Below are experts of layer 6 (counted from 0) of a mixture-of-experts language model. Rows are named router (the router's row for the expert), up (a neuron's input weights, with its number) and show model dimensions 0-159. Each number is 128 + 24 x the weight over its row's rms, rounded and kept within 0 to 255.
Before each expert's rows: "gets" lists some tokens that make up at least twice as much of what it gets as of all text. This comes from a sample of Wikipedia text that the model never trained on. Tokens count by the router's weight.

# expert 162
gets: " the", " a", "The", " The", " an", " is"
router [102 169 111 158 159 148 122 149 135 142 144 115  95 107  92 116  91 140 123  95 155 109  90 171 141  99 108 132  95 106 102 125 139 100 135 100 143 119 172 157  81 166 139  90 132 133 113 133 163 145  94 166 103  85  98 118  92 126 151 151 119  94 126 131 164 143 103 134 133 130 145 104 103 133 133 138 146  69  99 158 107 131 123 122 100 104  80 125  78 151 130 135 159 121 102 111  90 142 125 111 112  97 116 130  99 159 156 150 131 130 127 106 123 120 121 156  97 146 141  75 152 108 151  87 127 131 113 141 124 145 151 135  96 128  90 135 112 145 141 141 127 138 101 179 140 150 136 127 139 115 134  87 107 111 166 101 112 100 151  87]
up0 [155 140 139 122 125 121 126 131 166  99 161 106 112 169 154 122 112 109  91 145 135  88 122 126 140 117  82 110 101 116 133 109 114 126 120 136 149 140 138 159 142  86 115  92 122 123 160  90 170 134 112 144 122  94 130 117 120 167 117 175 143 103 122 142 134 163 116 119 106 113 124 118  99 145 111 154 130 109 106 150  97 162 107 144 128  94 135 128 111 146 146 166 107  96 177 145 117 128 115  74 139 115  86 101 160 139  99 114 137  94 102 185 124  97  79  83 170 141 136 128 129 120 104 104 111 159 118 145 105 142 120 109  86  76 132 114 116 149 107 131 161 148 101 106 133 127 162 127 127 101 155 110 104  79 153  95  97 101 157 105]

# expert 143
gets: "1", "2", "0", "3", "4", "5"
router [ 93 177  97 139 127 159 126 172 147 123 122 130 127 121  88 115 118 109 138  65 137  83  83 158 116  91 101 125  93  80 139 118 131  85 137 122 145  99 146 132 112 131 112 139 107 101 108 139 154 153 101 141 137 105  90 136  91 139 143 148 123 103  95 135 160 170 125 132 129 124 175  87 153 107 134  90 146  96 115 126 122 137 150 130 116 100 102 119 109 123 112 133 171 119 101 115 109 141 161  87 124  97 101 140  83 150 127 140 131 143 129  91  98 119 137 136  98 145 134 122 164 100 153 114 166 122  88 137 129 137 157 119  97 119  73 145 138 148 112 151 129  88  88 156 129 137  70 157 125 132 131 132  88 109 152 109 135 126 117 130]
up0 [120 147  79 144 146  98 111 112 127 120  98 131  89 123 130 130 141 154 125 133 142 131 117 107  74 112 116 161 108  87 118  93 119 102 120 159 118  98 116 144 112 134 125 138 104 137  82 140 128 108 132 189 177 131  94 123 141 108 126  85  83  84 158 104  91 134 117 151 100 117 168 142 110 175 130 102 108 104 124 132 158 123 161 142  94 131 129 134  86 101 106 124 108 106 130 114 129 146 126 123  95 115 171 159 139 140 123 120 130 157 142 100  93 139 121 109 100 124 117 111 125 133 126 121 156 147 115 134 174  89 102 166  98 130  79  97 117 113 135 124 139 118 168 102 145  94 108 169 112  71 146  89 110 116 139 139 126 163 160  96]

# expert 152
gets: " is", " the", " species", " a", " found", " m"
router [118 136 105 122 165 152 133 125 167 134 132  92  92 133  67 112  92 141 151  88 130 142 133 166 151  82  95 128 129 121 125 106 150 115  86 135 142 117 152 134 108 165 131 115 115 127 119 149 151 156  94 158 137  84  87 150 121 146 159 147 122  76 119 150 170 142  92 127 143 105 192 113 151 131 141 111 150  86 115 139 120 162 134 141 112 130 118  89 120 159 136 132 133 117  85  94 108 139 151 105 109 122  92 105  96 164 154 169 154 100 142 105 108  97 135 148  91 138 137  89 155 109 139 109 139 145 125 170 138 133 162 110  98 123 113 156  97 137 101 155 140 106 131 135 127 116 117 154 126 143 112 105 128 104 159  87 110 106 164 104]
up0 [140 134 168 157 127 120 178 142 146 144 112 160 111 122 137 137 107 146  85 125  84 116 140 100 145 101 139 140 128 144 145 136 112 144 103 124 140 125 115 133 148 169 124 137 147 145 130 183  87 112 133 119 101 159 130  97 163 130 165 137 126 169 134 111 107 120 116 136 128 147 104 136 145 122 143 165  65 103 129 197 110 162 129 108 148  96  79  99 140  98 156 106 158 148 155 162 135 135  82 155 141 108 149  89 131 124  94  86 116  93 134 109  92 122 146 120 159 143 159 113 137 144 101 136 122 140 109 128  94 123 121 131 161 123 123 123 137 165 172 140 117 114 110 134 165 134 129 128 121 178 153  83 116 124 154 154 127 143  71  99]

# expert 129
gets: ".", ").", " =", "\".", ")", "ae"
router [ 91 172 131 172 128 130 123 111 163 116 141 107  93  94  89 114  87 137 136  94 102  91 119 181 101 127 109 140 108 106 104 138 156 125 102 116 165 130 132 127  88 126 106  98  95 125 140 150 130 145  76 151 128  90  92 134 134 113 145 147 148 115 103 118 152 154 107 107 139 104 146 103 139 144 108  99 129  83 118 125 140 132 116 137 130 118 104  94  61 155 127 150 124  95 105 114 124 145 122  95 116  83 136 108  96 148 141 141 180 129 126 109  82 105 155 132  96 135 191  89 166 109 165  89 134 143 138 140 120 162 136 127 102 125 126 115  99 155 105 134 102 124  88 144 134 137  85 125 121 150 127 116 106 100 134 117 115 137 156 115]
up0 [135 110 121 116 130 132 176 139  79 121 101 134 139 133 117 142 157  98 124 145 164 167 119 129 190 123 102 165 145 123 151  99 157 128 112 119 136 136 128 127 139 124 150 129 103 151 139 147 142 148 132 111 120 109 128 113 133 131  94 136 110 143  93 174 127 100 130 156 142 147 154 136 135 145 112  89 140 115 132 104 107 135 183 144 148 164 127 122 165 180 142 119 113  93 119 135 119 145  98 123 150 135 110 133 127 104 124 128  67 144 109 122 122 155 183 108 138 105  90 119  62 121  94 102  88 152 100 131 160  78  97 106 148 129 125 181 130 102  93 108 153 145 119  87  97 132 173  81  96 132 134 135 141 110 122 126 111 167 116 153]